Below are experts of layer 4 (counted from 0) of a mixture-of-experts language model. Rows are named gate (a neuron's input weights, with its number), up (a neuron's input weights, with its number) and show model dimensions 0-127. Each number is 128 + 32 x the weight over its row's rms, rounded and kept within 0 to 255. Numbers have three digits each.
Before each expert's rows: a language model's description of what the expert responds to. This comes from a sample of Wikipedia text that the model never trained on.

# expert 10
What it handles: Head nouns of organizations and places after adjectives like United or National, such as University, School, Party, Forces, Assembly, and word endings like ity.
gate0:125086164131080113093101102133114100121142086140103125159074146122130246159112092167118164155134107063135137095096090157135112111119139104131153144117144161098179061132144111101082145102052097183126161171150135065154144112155101184099110119119144163182076101126132093135114168159106136170154146086114111138202069087131124157121072140103115095065101131095124107100123114070129146136136
up0:171088102126104109098111126087149100173138130150111099131064134142103206124122089186103094154141064082127138103101132132143180085114098068203121116122123120095197103095168125110096163128130092213150139142145134093115124073160104180145119132112150148206154165102110100095104133155106178135101123080097150143158125133125042143136110116103089138037103155111138104112138124124157164138117
gate1:082133189133073112147201111143103200156173145163140156109088102077142146159119104111130145123160149096141102133093166164142104105126114157190072110121074157140117161078134058132209140071124162163116102110174133145159162120159105126124111129134134129137161126135154165137100137175114126061121110152070074113164128154039155086117155135090096085119118093075189100119129117120107129139167
up1:095100144103130165098166103121122246127173155143093070149107130113108156178090136119123171105175138096121148135101169128134109121148112178186103065146090161140136120093185114111221137082147145181104099140173137140115152127123095169096055147110122127111134095165102163153101147153070110114133081145089086105156132115116105113057169129124122149153164114115131162102124114140094103129208
gate2:120158189123038105138125136142141188169133089149105128164152138081147131154140101097115168135068133149135193094108132092074127103128139103164104146145117152095137113154109120148127131083140096123111131114150195130131198113088169182092183132124107165101138175130157165164181171111096129143186149192186099139092202129160121204113095117089153173167144113147169143151150108157149125133087
up2:153135137181071089138126145122151144170120109131138169166184160090159183109155133127091114136106132156081154075124162119134160132132137067164154118161102174084131143187103133171128131117124084124110118141170121133149140142107205153074152119139140150188099183162164174130173201121094084125132143124189119127128186137098154181111081088052119135174164126156147091151119081138103164143059
gate3:139170076117136089092133183172156112150094112188129159137079137133146111171128110188123058070144107124086120125113132111116123149128146086129136149159105117183194150128132162152159132144110108067139079145197185113099160117129097096131094111173110107085139145063146081140118155104173122179078110136120147096121164126113028121048079155113155112126108160156162129123141088118166109172137
up3:086184140141106125155148117165152116112134096173123145087112128161184158172130148194150145107158069174135153089126172092113133149220112107153054133097120104139129117170114152130099164151168101160124064139121108088142115081091137125107123076142115151086092148063091154151134146112168130165124200168052131147165128102178113117108133131118148077171124089136175148083129068112172133107158
gate4:095136105179092147166144159154123088179080211132072129134144192158129088125116128105144129123128141108133115128180095104114137141151127130109152150103142146093179160053048109129127140153158138126130103155115157165148126139134139094095046080171092161085179143133097117115079104110116090133136167134129174101116099140112169131078083149156155121142228047105144143130102129128154180112186
up4:144097152184098141124131170129111137194054168124060131131143218135106112141109134118159106032119119115156131121167118089117106135123076105106146147093149162142162119080105158132159150138142149099131093134133181151184108129184097062126111140119072156113168131127110094187148125154141165140158186116162145112099142163138138120107097124137169099147140086083140135162118141086204215137168
gate5:091149175080090071132097050091129115140133147135110152133150078097118117179162112185148074140156116085121173165067113156074116129104107104137095142082084150092143147115122110155150137115140126088109132181115138129141189157168131109149080066102130139170110158080155129095126092135129115117197083076130198100112123088186120110119145197136154137130164101127159084098138155110083112172067
up5:103225163079143114097128071155080126139087129149143173135135068191108112140159075174134110152152043129108171168090107178116090132109108127157124113094117147090159142084103087105156114120148103123113152154120178196145189152175149106144085110095111135140129138074161123067169105111098130119163122087115098056100103132156118131092114148137157114167141092117097116083174114093097176127122

# expert 1
What it handles: Middle pieces of words built on consonant clusters, such as ll, tt, nd, ck, ist, ipp, plus whole words like final, Hall, round.
gate0:106137141126135149147223165095101175105135168160118141084161105119138104105085109089075133157142119180135185161110093182134101117109164095131146104125175128090137159099147124146169144184112136136079051105131185089148112181141166141171113088193167139128079126080119147172094130134094110165134095137195140115076117103127134137167114124168037129142138088076118153128092145105090159147114
up0:110120133117135145185177144144118168141153152129116161110188090116154076131085132131070146166159139158173187123127098161121124145091160110108157095137121138071127134128138132077155141131112152139060040133155173120132082091140185102177114070180191148081075100093110134170138120144051094143151108121143158103068116139138078115123110129165103163119154075103099139087151146137105207119106
gate1:145162077109114163187116169169107107046099133134103122089121121094161137142064071160109077121108132136101076106163035091147145160161153174179166147134148108131167182140115145149146125057154137108133061140153156104152097134147111152134125072116146115106150086130174146117146148112146111136108129153167160195177112169094045097170182150161153125151175149090129126115130142109111158117128
up1:151159127137125170124167159129124116050111092095147108102121117083119123106075092179111133117104129044135094093124119032124138143197081130160173127107146100114098182121115157118121063113147145132124114131132165146140138149177098163131069079158129127133158042085196103117139139135150117139134146162126155197179121138146097106156120140130195129137208130107094108110104163086088158110102
gate2:086144069153115180161105112089157064127107089164115112153080107102088077109121138122123124116167113145144140110133148063133109139130173117095172131123103127104132115133113176119127173096166104111146072167114174163126104132140112084089162100188145116128158125057131095100170150070153121111187158147101082174075136115141177063144139068071100104126179138107216167155079116108129159117130
up2:108102150148103144162155114117192101089113064201122114100091136107153059150095078135134114119145100118166130088103099113132042165170139084121143110163163098119118147178119186160155172115179101119141106179131148151146084171136129177047156107125112145115145146081114145105131122156111108119156173122154110156080151166123116061093122059107077117111115148126156159171084099103129174069149
gate3:176062113131168101085169116103067084162110151092139093140134100114117128077109161203146084133183132139161192171049124113127175144073149091144128135179156103060128104171144103116112118121171157176138130104146144134148133137126093148073149153104104164143147110145098136067108121085181130162112153159142136120067097125169144106164130184167111170079100068114094129119084126136113155159156
up3:169064138117132131133199122126066140142135148139160140086110132124124139076109113155136084136184108117140184134130155104146146134102141127155120081161164092068181103165145159139081144123147127137083124130117203159101104117162104119086182129116105134074178095112098208123107124098128160164080059187141046097125088110133100099135092154137121155123098102068075125136055130096146159150145
gate4:104124139143079111114147161128116109084117085140056124116094121133137161116150127151119118182053132138136148109140080121170153137101111158086092131097152145167165163104090145115168131147180115150119086144101099122215152146105129174138128106112152118104149119115160101165104116178051102098134205134165074130117141116054066125105124131096220068111122135194130137075110139160149089108179
up4:112126198101101127167112172080115093111151092142101122131132098148121209143148144149116152115064098131208146065145097139190134133149145164073103121098113098135136137105119117127146096116134086120155071143091095080123123126138108202162163070113124173103166110085129144116125097168111116131138190164195113168123115137090069136100107076159193075093128124160124070093167156123116120130172
gate5:073146114121147147073191109084136149126162144140048145149103137146105120128163065133199109075238141086137160118150131132079162116215128100146146207148097113103163120148124104125167163184157134165121108154091142124134150078159105138133115157113138088095162142163089084139130130097129163107139164106153129096065118087166110125057114121082110099136138143063109114118133122137118118106115
up5:137158100163153105107140088102081153210171114153113134151118120129105122132147055115181083101181140172123148150115162123124126135172105081104100195111126128156168106132093132142208189156139108142155120124156116092126145085149093104088150166096150101067160116173166056197136143091123180175133128095185152143126113128118124104067097099128082112115176132124119075120102072177150134111143

# expert 11
What it handles: Digits, years and numeric values in tables, scores, dates and measurements, such as 1927, 2002, the 2 in 1–2, and minus signs.
gate0:107157122177229123160184078116100118154127099123122173146116162091155146088139165123196085129131167067136147098125143137134139101189087089121135112171119151136188101123106111106088162089068128122110118135094147175106126123137131177007127135122112127156118158103168120116073192198078121202154144128129160155132151111074130147113119143127140135141124124120135130142153139107083148168167
up0:137226132160144145144106106126109154105139163123122187088135102136124147091112147179134083142110150135207154070130107144128101133170130146122127098167115128121156154149139163139083132080106147122149130186100111102161096064143124113081084140058112155198132188103118102147063173199120148139148124148112059125142110134124151112134118071073107093149110172170152182091169074105094151151121
gate1:099143146166105128093133119114141154106145140113164153195147088129173084132186121141095095152123127129160129130135156094103139163146137114151105103119118171111111155122128079103134140174156150167134169182179170184130071117110096115148135075158169083081028131202104094092148036127121180142132201171134125049095093125125135125124062165079100128142101116139150162128120132157119154123144
up1:131129124177113177122125137172099151116144120071141156254113130132160072135184148126089133210166136100144151179137156095119132178129103133181117108107113122152141169145115132142110167143181110150179119125126109138154141129144202165165098101097133150129086111184169095112131099162134157112147153162123131084119095149126081086123072133126131097138178159083200162101114116141112130170206
gate2:164159102118128105165122089118093193103165110136138154078116159172154083079086153150127127097133077127167129139103098112112081135168104109110134080135169170102145084150138123104163141142111165106103133161140154157148148164155098155053184100115221101104178193155114129158082156082106164078088107141096129049127176063110119159174156125106112129156117119157103149139123139145132097055120
up2:170078135151057087129090111170114170153101100165127164152177154197143115138095119139130108117141088133139117154153138150080115125139154078147196142107147145144143073138130073082145127159084146102143086138114145136123170160219128151100151135118134094115152089132118164191109169119141131095114097104088084111164165064097144179156140108099062112132159106127076090120125137200174063092112
gate3:129134193108119129117058173176152111095141097091133076158117076152104063135129105128109137118125151069064107084085091136074148102155073104106065118128123161126142102112172102086138095115220131114101112136118092149091123118197191158168088146136121105153141213148128085120136116111110100100156131137158095139115083150133153153098104109121162067157107161156131151111165185127099146155097
up3:127094167100090118102072149177118147098116114103159105176132085155124118135163105140102159124092198072071161101092122114091140093136093133127104144099122186140129113125182174102125063107197133068110143164123129121092103110236185147138141162110133083148137195144120070076156136079106133093155104181128129146129110161151149137130132090084110070111091152142144129143155151110074163155120
gate4:114110096082126090100197120122149166106155150085093141171102157067141138110108119168111077034120196146133175160084146187126132105123154122176118126180125129164169124100184218136132133150120114189149113163086111104192117128080135146132115138105142084147141092166122168135151142090126151101071109128146116147106040175080127172092112126113128168127133123142108133161122143135086088094121
up4:107088123113106117066127118088170109141134132135135087179102122093146138154136127143157083053090206170187146117124198209108168137142149105124123129154114125136178164081192132120145136178098167169173148123097135113181123117147084133115073143119109112194115094136161134156162085116132169107082100132152048120151130168105094147144114186092115110122140102170119089177146120115081089119095
gate5:138133103117136160116115166118129172133109163155193178081191087157157160151126126164092160091100151062140116171111151131135060082139143066117181081107134104131138144139157053143150100149101098107134132086203116076176186182111075114140085128149078140105176141109131133103130123158114180149132111107171119112129133085092102187104138115138113062127094080132143098102190133157142087128138
up5:141115076148180118109112167133109155145118150179174180082185109129150157150083146141116163089114132091103125205140142156151055105160129120131161049113142115128175130151136052140154096125134131091175136099198137082194162186115137111131082122147046169142100137112107147128080108142079149136156138117174156117121142110113076191108096121113144057115120108157126118098157131168116109121160

# expert 7
What it handles: Commas, periods, and linking words like and, that, which, but, who, also, plus adverb endings ly and ually.
gate0:185157098104159134179139116154073101101115091100126115166115143069123073161139116177136081100116113126114084166092176128112123124081110190119074149090135188191135062118107153130100132159171116095151161100129108092079124138162113141128089108121115149142150129145074091069160097137142088107172162184087224122120158131128116144131139083153131085156142115139088142124110144133182155045145
up0:160146117140154148140157050160088136139100114064116069177125167119115100144181115161137099112144130142118099204114153145105144136062109184176082154118116189183128121141105163127081121137127136100116137139071138128134119140182070162101097081125118139125099156178088079103138080101138094137197164182111208121105161125130132106152132067126098101104100127078107151079149090115140115086165
gate1:127113135127146163199125040126117119151132112165122094123138116149131109116160127095106134116159031127089158153116142121129150117079141134143120145106150141066133073065110115132102088125153142091131085206152186101123148161183151103194200102198099131153105130086072159106114134133166100119134083172123121098170101141144105160175144097115125067134134138156148084071149184130149097135089
up1:147113111133113189142134030126185100136116079140171076175075143172099126122139176126055112076160074126123153112157118157147130117107120123099136149118149138057148093056070090122111111128118147069129027127128129110133156124199147107159181117207109081093102087087100143121110116101159075123154103155136124110153162128115150124159144125141158079125134154126157127097151119142161143124124
gate2:148102108116111078140117129122150132167072106142143092094102129103138105196123145147149147159169140121119069133099149151152178079174126058167123109174148089137081181095095166149128155117126135146054154165151216153147083110128090196134067174150124118126096183165131150175121121089132160099117098104139130155119121138114134135099120135106074068150090114089150057149104154123090129139050
up2:105095068118121070126131149100161117173101119118123123142111126104113093186090147127141174174147097144090107127069101166187114045200149073169169153165146085122085194132134139138103150120147127124092129150137179142160082118138102123122041206176132099129174139160118171130107154102150185081106068141126093119144128127134114150122126158112101070145147151069132089138102145149136153123083
gate3:132117162073147106154107176111118083132125137153126129106128141056177123040141107061086134154073113173141168132026118101131140140081068105074126139141126147092122142060085121134127144132144135159132069219152172134116132123138135126172087146094118106164141166173136168149121075095115127093114121155146160169135121138087126136156107118106135094117155170139177139129095102056150163170143
up3:117080152146152166142133174118116045190164147123175077092119170076180108079139096117089138109089125191151163143080144129131181149125110078134155130098165172105092150105076113174110171105110143092119113195150134121064137109163176095165135166104084129160121108160118134173169105128131151069166150170126159154140120126123102087164128160094163108138155166108122095147094138092147202158143
gate4:128130208139100119144156141114129124122085150124144122136124151178103140101107088119155197059157149159087151097092126155163151098109145159196166105199084127113141140123101165083149168133119091145097075131152081092189169133157136167180160070154122114101148114169119142101087109047136068079119104125172175151121066087133091100126107121125107166111129117125111115154157101120184098067126
up4:140138197134090137101167159128159142143133113120098151141087122135115134092058082140157150048160181103116159072081136092155126139132195136173164149187119150093143152132082127106140128094181110161123054141161136095202136156093101158126140093153169112121129127152155190137135109096121092066147079146137131157028103158155140151114132165127136134115139159129170061125134131107175086137108
gate5:084120089135149177137114093089149099216106134181136121113108083106087144121191127099161135112082115177149113097114125056118109152146066133175019122146069136165130115122099100126109093130099110099162082098117084146058143146199104130110089163210148149093155157109105174123145112186178121110114128096081131148149105139145128157112127110108113116075118143095149139160121114165112129140140
up5:132137085117163194169110116075162110213087177159174125099115106161103133070130103134188131107103160156141123076089095075099117126149060102176084105143076152138129123135097081107104123120087084109125109081097118131088125177163135114080124120219129131140119150119080153115131159152153122138058128106182131172132083171156120153117096169098096132109105164124159174155093090141156117144156

# expert 4
What it handles: Function words opening a noun phrase: the, of, in, for, by, from, at, their, its, as in "player of the year".
gate0:117145181153118063096157162117109115135075173103206115097130153083082107183119122146136105110133143119116219155158174110132132064187104109167086168112114132112103146143147147131067147067180128137174122090100160123097106088092142159135174182175154111118114172180139175120144108103128084098151139116111092113117169140127125122109099128170065142095102162177159160136138107115198148097156
up0:159178180165126053124148136143104119140116162162158107105208141074128083192111110069159151164180110167137168120146155121141131066238124165168102184173049129104137135189132169151077144112181134129158135076099122124105125094138135177124141163135116145150144138117109166116127130120169077108129141093120121111085129151136144107090130119160124111097151174113125130060133126126135145121185
gate1:099146111096081111093121166162099106203158146172113147116120179111108100123130123127167164129128180115050065084111120055084156091126079140134093127170190162136114208073152149095186123122112152097117140058110090136099151121189150134107148143137124102156107100162169098090160142134159104123151125132118090150092147167190117109152109131122139139116179122094099142093051141147137104177157
up1:097203127091147122103128091141130095166194135142147132145124191132126112057162156131122134053125182125093114103094129054104153130099134160171145102149170111136149183032163113089195167114092117141106138121156113079108141115136153079078154192138145125184097152120193108066102079134147094125147123124172113149092162146169127141132101117095136127140169131145145109143107076121145089136095
gate2:196153090132142177149168150151134157130176140128143119149102172144120144152147138134129133165123125148088153164130093088089178099166162127109103115201136124117163138121168092143136107151128148129095184095095152173142136174145132112120127102147127093122169203056116103143163132065125066183147142065119142140161079119199176132142149142086110140113092099076075137070206114095121108131194
up2:179131138173151179119158141159119169160203127143132108156136181101125110148164111149157106101111139216111127109101134083087168076125154083121159109190112122102123131083141140107097070133147168151123165087074126185174157163123137151088106079111120111092158171097129136137152141081099081181164144150109163135169119132179152125101149162115150150166097133115050127121132099089064170072166
gate3:108129135147227149149123102179098162115073073120103152180143141116116122116194080103201094116137107189121129142179145185009100079120099140093127141116116049107133120133167106122074098139110135113153057107084144133165141103088115123127144151103116135132098122093144131148113121095151107145069120121141182144139133137084123133038061115141143104119124126146102108111096123122118135123124
up3:141097140143177140107127093179118204074137095108084192142133168153171121128190114104164114163143092180137189139121130146060109147147120142108139133114127058119137174079163096135121091100063162165161107109072107104133126126139125159151139160152123148130103114084108145115137142133086134148100109152172192138157156108158131153035049119141168088088107133122104093137094123095093064106100
gate4:119157102155117088108138108145120182135112160136163152127090141151195112158150109163159034193125121098142123127139118083162168087151117144103161139134077105111149182202117120123170133092076135139140089142111146091132149163118132119147193165111076095106093120164096162101143164110156075128118122082178107126098118182072171113157073140118127164167101183086110106074127063097146136155180
up4:167182085136097076117103094169150180111140146105143143090123127122180153100162106157119052223102130130156127133090095115190172087171130127073144099145117109134137161192179132104152154116093151125133114147097121076110135175123130095162183118143125086103106140133104098114133159117146095140125084106162118162088086147077122113070101170150106145154105200081071083164144121121146150178175
gate5:104120115100155175172152187107105138153135177089163074116112146158119149164113107131195114154204149145085083174153130078165146164148150132095090073155064118147135183092152160132186103132104126119128153115124144111097126182104130079149113077100115104089107112255100126163196156128107125111203110117150087141123129157134147143153149124139160137119113146123151122125143155127139142129153
up5:123086141098170198108145189094089134084133139123174123131084143119095123166107126150142115171174144129125137108106210138110106133085167117164108094123079106111125183104138172099084085144116146137115137068126157132128158084192140138176056068109098142134075059176101114182130130082125140141126139091135093107111106091164145114156121121162147173142120139200137095176132153196114180145111

# expert 8
What it handles: Single letters or short endings that complete surnames and foreign words, such as z, k, i, s, as in Shimizu, Halliwell, Baghdad.
gate0:105149128123141193127194166125053066135147123126144115121036094116163124148114073095110072123110074170113070101120122118097150065145099141143138118130138104177141128109132131223125166051150127121119151117112144127110119073087104084132184107099094122085100105096073113119129135110131079109150098107150095154180144064121094146172130160101138096167119103121173147141147150161169087113133
up0:116106148152136179079158178091101101117156117114160116102091108132181140175165059151132067125118077157141111150145144124131150120110060113165143119114158068131127159142149105136113098065113107153120165101157093071103130137065148156095196066090091106104085116138088138090163130100095088111199139150149074147109148083120089173129113134141119126111085080150136150124141120136203043113123
gate1:122112156131164160168192131119110153146129097094109147091128153132173123045159112106144080169093102111147186169064095116113090133150051103094112062131163156170159114149133122114165105146154078150137158131110106088110136095160117141130124143125091146120082107156152053170085112111164098135147084210133133146138160141093114121142139131140050103083117168103113112159041176078111128123125
up1:172128174151169151139159139133112129111152099153189119107118151128114120084176102152133146120120146094118201135098140113121104120181129144103154123110159158148149100138121105121201147173117078093120140138121100124139137123100130147112126126176104212102177171199106127215061130130169158123119076186133099084149173131066086129111205126128116122086124081099110154169101179079116191147099
gate2:088089061088145099088123246091097096075106152153151098119103129129172167082107094153177157107157138078127109137125149114105131136166084108153140133112110159125109182121120197143118151169125124174146126105116140161136122154108096107092228095078091181143153147159103122129156155117152117136136106123094116143083132122143132121145142157148121106120084149063089079182189118109089171175153
up2:129090114109142091080117185084120107071142133168142116185094181091175167064109106070181161102140125068114093129133172102060138123133062109160119162113072152122182187098129173106162143108215139157120104114099156110101127183152095161101124113081097151151168147124103115123118175129131112151132126127098111103073074128121138114131159114114156122110132068079092114154178100122118164155155
gate3:166160121116143103120146104104147148146135110120148160085146145142147062124091098125137192120169157077132086150056123197066097105141084118099143139101111158149127128063056147127138130161138120104169158089099082070100162170123121143125101105165184085133172106072144124134135118110140130142118128167153152157050086107160143085132128126188131139100167102120049148108116135113046191123106
up3:131143125097133114129122196118113167161127136145133161144126153144156091131153159101118156138154150127112101111094129180099124114141097107126172176148152152172201129099004191137154104175156149146133162170090131048116194157103080159117148118177139088165147121159133106123105108129146146138090140200146148124094159117121185114165123116141140171085176088128057106099104066095095160117108
gate4:155132108116058173117125142143124103119085149167150119136097148150088099183099137128099096119113117112208190107149160229147113122144111154093123124124156117111090105127102087124199125172131097163182156100092160106139105086110094151112150056084091114187083198111142164084153090101114155132141133165112102104193105182142099098081099121086143126139134111117091134155161154093153130180149
up4:225089089061114129136087102088144163130110153158157161139069168103084104167083152147088138157120092103147171102140111159140079142155135121137098127148102169123137093141069130159200123163140062147128127050096185129169105087120065167132153092106093117132072178136142176121134107126167144135130184156130128130153144126159115093165138133137149133152162109076103125147107129073107107176179
gate5:124103105054155099162149123128177117130119146152123159227164115113105098155141160125142136140163113157075062114116123099118102069122140154036083117123140130130125077123141171085126132172130155158144100107155115130102123152152147096102127133133118159135091086102094113123172106043117092134124062089121177112145080127134086074121102050104096145115117171124123135172104097129199073133181
up5:205120114077189129130125119106158104138155180156116143210126102143163108167182150121097157165128147184123069132129121091145104140151126158068165083181143129158187134153116157107168128201126131112122150110138134161150115107184142123132088134173098166129113091123104192130161170102139094099145089180145130103135089160121078131086091094103095148136127156130094161168114112141155121109237

# expert 6
What it handles: Verb forms and suffixes after was, to, he: established, changed, used, released, won, plus ed and ing endings and some content nouns or adjectives.
gate0:092113146115149139142087140152138128166132086155128115120140087151123150131165145090130114117113173146184156085079166127159133160157148083139185141121088103160121152133152102124094116138148113122110126083083191163065135098159092082075110078133117103130087164090089165126167166124096101083205148145083122112116061115182122075115111045130141133111103167015078124114149124143163142107140
up0:083130128111187184184057136133155133103118099163131124117203105163104145128141167102103142120097152110154123073101210123094126152123107085194107165134143115173113099120142091099131123130130106144102185085119152136086148135172084107080085072144116120107116167089114152080149137168106122084201113131134071104123092107171100098112112078136151119134105155059165114124176113068135150097183
gate1:152062147140118126121082122106066101097139075142125123097094122069167179079129166110165150159142109134124116107075141042124114091144147148102103187140146098098119135099120141176120148163092162082119171114104101124155195126165186139131137145098094142113128104076154156155082162111120104131132141184221160125079162099119089107090135152157146142125098208104116175117119164101072145154102
up1:198128117168070130100136140135084084113122112066147142110101132127146158072086146143153162163105127166160103115075087069074111138149129164138080195141132108124119168114127166132149133194084148072109145101128110095139163165123172137145082139133089087059096115055111158155081109119150103091115142131214157111105185134078065113130158171166104100120093122149089136117135113098149126147100
gate2:110096187072128122150108126114141084142148081132129148089084136086156096189172125137091134134114226137127128183103150100152086190134138116073129142150169176105148164099162116125045095119095092147160110152115116142085183146135174113046167067147075109131107127145075100101133160166150163155105104141145104167140178129119100115122157134129071118160169099093136103101121150167113147163091
up2:095095180143151106146184136130147131114141138081120164072050157108119093193144157147106124168157143133194111151042116112166105148103155130110161155105118118189146111070090163087111075158138130122131095131181114132114149136091131135074137153154126074130129120105093094116052161159122128104114078125175076130148138199158097147125077162149112158204109117128137086161132140160168159163102
gate3:146108119072041174151122148131104174110106054140112138154153131117114070105142112161165103118147095096142172169145121127074121106157110090156123167147103070107152094140130107152127078149109168162115131175102160112175122135105134115099103164114073108130158195175131185094119141072121109174100197131084130089087132147147144151133072094148162135112099143111173199149169202171158120142119
up3:165100153113090151148102153137125151084120095093178175130136132069137065134176088162155140162127123125138206121162145128079106137129180152109142167119087049144155155107158075109133123141146131121105138134144144116156114080168112139070130152114043092135113158144094146093140154055131084150133149118037099138175158147149142131133128053158123131080154128121184137135167183171160101177133
gate4:139136128138094127098124164140197142120036094109156162142154091173107148097131158086110142125089076051138103140144172102161135148169186120087078154149111148141135141108115130188125151119064134123120223174096118171119121097132155106112141118172144137099121131130186107125155138117103039084217133142104087117122096160123117106151097158106131145138108154147151071187132114120127151137069
up4:157137152142104141115093116090165146130077050123116136139155089151129131137135112155152128152119095094149167168106156106205147129199183114140067167143122143148132133138075126165123155056138151126113179122114132147118095059130081109134113117217129114136116173125131141091124126067117090114161136133082148132081158124113150117127066116104125201138124113198170063215135100089149110157127
gate5:095128124114149120122149168135051138120147124138096135150131165119173128031107115171110176193121132097156114139067126071151153191171119101137122084106134108108195143136076162146117142096123075135047146130109173109115067140145160074161132109148139165106145101093198164134092145194130157056141125103131141119154144137116135136115138110178091182137115100088129122074116123149112145061118
up5:074084176123160112091131156144032171111125144149102101147148109115128156140105143137138120158141152103113093075073155088119138242206096124108100084151130115140095094174138127160146114105110096160101123152168123121141096129131128071162136128112069157140127112128181109153119106183131147114164093088105163169157105110087171159116098084158132131114060139105143186096099152161102127050147

# expert 5
What it handles: Pipe separators between cells of sports, election and awards tables, plus dashes, colons and semicolons; also first-name pieces like Alex, Tim, Robert.
gate0:183114109123109115050123155110113123105167086129144149091191132156159151057157127113131089127121125139151085122107109139213129164169098130145171113134142121126073139082113099072124155103165122115157128175191098123170101163102105180111140086132146142159214137123154084105067058139156143164117147120128132124166144187117104148161093159136117077099118098125105108173125116083170199173149
up0:142097116124096140066131142096131145130128128125156170118174130155123129042143141119122141124125139099121090129079101129190147181193107118143154117102127119090084112121087102092128113119142127130162165180139149128162156214132111193060138040131170144136216124128153094108057097159150156146145140106153134144189168156099100144157088142112130059131122109110104108196106158118147167182134
gate1:119097132128095084173154092134120097136121113099152106129079158129148150117088121130061168084206113145142094184123135091122114096129124092122165163161140103096147122143140148194086132086102126214107087146128122160151156138132139136136141057177125141165169126113118093122133086091159191108172092109092135151107061165047101113110092188120135146090079147145127150105195163165186111133156
up1:193160138112115019146119085126121132112165131148109069100092135129140133109113114124116162116164113140177099194095126105152163149114073063146140188150130103137163088134145067151096134089138069123102093156147106146125130139164155156168124090181103085152161068134088090128129079073166190107185123092085151170158149155156116110095067137164134120151094143145151131171122159174130142104117
gate2:143148150140146088113126079093212175112078127162059210113163071129136116159147105162165126137097077154121111087144101072105125120169127112170111141144140104188071106127105149092108103132155165128127112098083151132108084095184102146099154089134064141095108150099098058087108167135133145141122088099109142155139096136082150166123125131114124096136093124109202128119093084090126122041119
up2:089156192137119072110096103119190184114063125109108131124129078122153084130150140148142077130084106204079133096081082107103132128201136115120132118142100076173132111158053126114147081122144172146113103139089136156113123097161112112158169071158085156096106133088089065109101098139168171156132151085161154129072140165059157146088075173098097136137117118098127148139109116119145133098110
gate3:194080160093138125108087116045074136069119144123155111144161104171141063108105120109196111099138182164141118156113123101110106155159114114120104158124141083130195157116110141187121128154138117151109095111098106161151137108071096012157105133114140113139153111155138176152111194123142068093169171110084103142173131091153088131135138124079133097114134135183118098099087116105171098126153
up3:186101176140139127145108108122136148126126117164104016160147079185159115117128105107123106076139157207119090155105152123126090168165100108104109195150162095138134157075108118192129151144121085141116071091087110164143119106103116113179078132141169142150176140108132144129073175140178059126157154096059131157155139093173063088122155108109135101105145129159114114104106113108153130169152
gate4:114153154043133151147190175114038175163132030171057139163098119149142110137107142125144209132033111115121122185156155140133186150125120107131189109139118095142146101121101106165095092130138134139143077106106108106085135126128140095165144137070155078160123134120102167112160182127120156144119149148142130108129103131069125117155135145071164120129117119129126135127083139103202119123107
up4:141181145102095164097119133103083180176101124099122075148127133124174145144123194101091166173092107149160141190081154109112151122109136072106190118060135106152140122141130116127123144101115090161123117099124089089134144094132151073170172148119150128122136168133087138107157181103148138142136132088151096084173089073097120161115113169096131075124123105148138121156010082130165173183077
gate5:149120130181110108098208158086081133136090102099136173140133147120125080165149103143111047096108198140092105129118178156197161015153184097105053144102086158081110112081124072148135143149160157179143148142131109116114130119150156146145159118197138117121108135128129169159148136129142101113100170183157122116123131103141079097129107155102117074112125122129183135143093138158150168102138
up5:142125118157126116111233124138097134103111130112136153134109138147103094168134094150133075154099164164145094149158150151145163091097210139123055180080114118122074099088186092132155123158112181165140170137135087108144118138144175137156099113162151076145090125119141131129122126167096096075059191162134097148104145123101049062127064120082104141145129120091168141114092164108130148139167